config = dict(
    moe_layers=[0, 1, 2, 3, 4, 5, 6, 7, 8, 9, 10, 11],
    lr_router=0.00108,
    seq_len=2048,
    steps=8907,
    dataset='wikipedia_en',
)
Below are experts of layer 6 (counted from 0) of a mixture-of-experts language model. Rows are named down (a neuron's output weights, with its number) and show model dimensions 0-255. Each number is 200 + 30 x the weight over its row's rms, rounded and kept within 0 to 999.
Before each expert's rows: a language model's description of what the expert responds to. This comes from a sample of Wikipedia text that the model never trained on.

# expert 0
Description: Military ranks and ships. Military and naval vocabulary and rank word-pieces such as Brig-ad-ier, General, ship, Army, often mid-word fragments in war articles.
down0,222,209,205,246,220,211,179,202,209,168,220,133,190,182,180,268,150,179,204,210,231,145,173,202,202,206,221,219,170,212,245,116,167,152,181,201,254,215,198,215,278,189,241,176,196,240,202,229,211,153,176,209,225,194,173,159,194,214,182,178,245,147,164,166,202,217,286,229,188,198,184,166,230,182,236,231,202,207,223,151,176,235,181,241,181,147,227,187,177,169,227,184,227,212,278,189,181,190,196,178,207,163,222,190,234,211,196,207,182,183,178,215,246,150,144,225,200,209,232,171,266,209,203,177,212,180,237,186,171,122,184,206,192,179,192,229,148,157,208,203,232,185,191,169,213,156,187,157,228,214,179,157,204,156,170,227,206,205,215,192,220,177,208,225,228,238,196,234,212,230,197,187,191,217,190,188,172,227,190,166,235,208,174,230,166,97,155,201,196,256,175,130,192,195,255,232,180,174,198,217,179,187,239,203,238,192,239,148,229,181,176,149,242,242,210,189,245,204,189,209,212,183,194,196,184,200,227,127,176,219,197,186,183,191,158,190,171,205,214,193,198,248,204,180,231,196,201,175,203,201,165,266,209,203,218,208

# expert 33
Description: Sentence-ending periods. Periods ending sentences or list items, often fused with word endings like ies., ing., ation., plus clause links like which and but.
down3,221,187,191,196,214,215,203,205,196,204,211,177,188,182,190,187,192,193,181,199,206,163,266,226,137,137,184,193,185,161,220,186,214,174,163,238,188,245,165,163,254,237,172,135,189,197,171,174,171,157,238,215,168,161,237,186,216,205,227,202,216,182,142,196,224,147,198,212,189,236,171,185,270,165,165,205,165,266,177,237,200,170,197,233,232,195,159,227,198,184,192,180,177,183,177,203,145,190,276,218,182,175,194,197,190,208,245,190,231,212,246,151,160,253,166,242,190,173,183,184,158,180,218,199,196,186,177,202,213,206,215,154,266,160,184,184,204,238,202,186,186,174,177,150,156,211,208,188,188,221,194,206,186,228,193,196,193,217,222,175,219,148,175,132,219,230,234,213,217,229,226,227,177,191,200,194,175,213,196,151,172,216,168,215,196,206,181,160,170,180,187,169,226,210,255,199,207,217,207,227,235,156,229,174,151,231,186,181,177,211,142,182,187,252,227,196,192,202,216,201,189,213,150,132,223,227,251,93,151,233,226,178,178,172,185,176,260,242,140,162,209,203,164,222,181,174,231,238,200,157,204,205,194,141,186,150

# expert 62
Description: Sentence and section breaks. Sentence-final periods, paragraph breaks and section heading markers, plus sentence-opening In, as in family. or ===Early life=== line break.
down2,189,190,265,198,218,158,197,217,157,214,205,225,202,141,229,196,179,191,233,211,202,207,205,226,170,260,207,190,192,146,194,130,197,190,204,220,217,205,185,185,170,262,224,227,231,193,212,177,168,243,167,188,178,130,228,217,261,172,246,157,168,189,222,157,134,212,215,225,203,187,181,272,217,269,197,181,193,229,159,233,236,179,113,224,188,170,234,268,202,163,186,216,231,195,200,201,186,225,254,185,201,205,193,274,158,256,224,181,235,158,222,162,172,186,214,187,215,173,197,208,175,216,209,221,208,211,173,227,207,218,195,224,157,188,150,177,207,188,232,249,251,185,117,203,169,224,160,161,142,199,204,210,164,181,185,214,164,159,175,193,238,179,222,200,196,131,158,229,144,182,174,264,182,199,213,160,184,212,254,159,190,229,225,209,224,176,188,205,209,200,145,181,191,228,180,179,219,181,201,250,216,227,163,232,245,202,207,237,237,224,212,247,198,201,257,159,235,203,197,210,250,206,192,166,233,174,220,202,226,213,198,219,212,174,231,184,201,217,179,235,189,190,193,193,193,204,159,165,207,204,209,203,169,169,224,167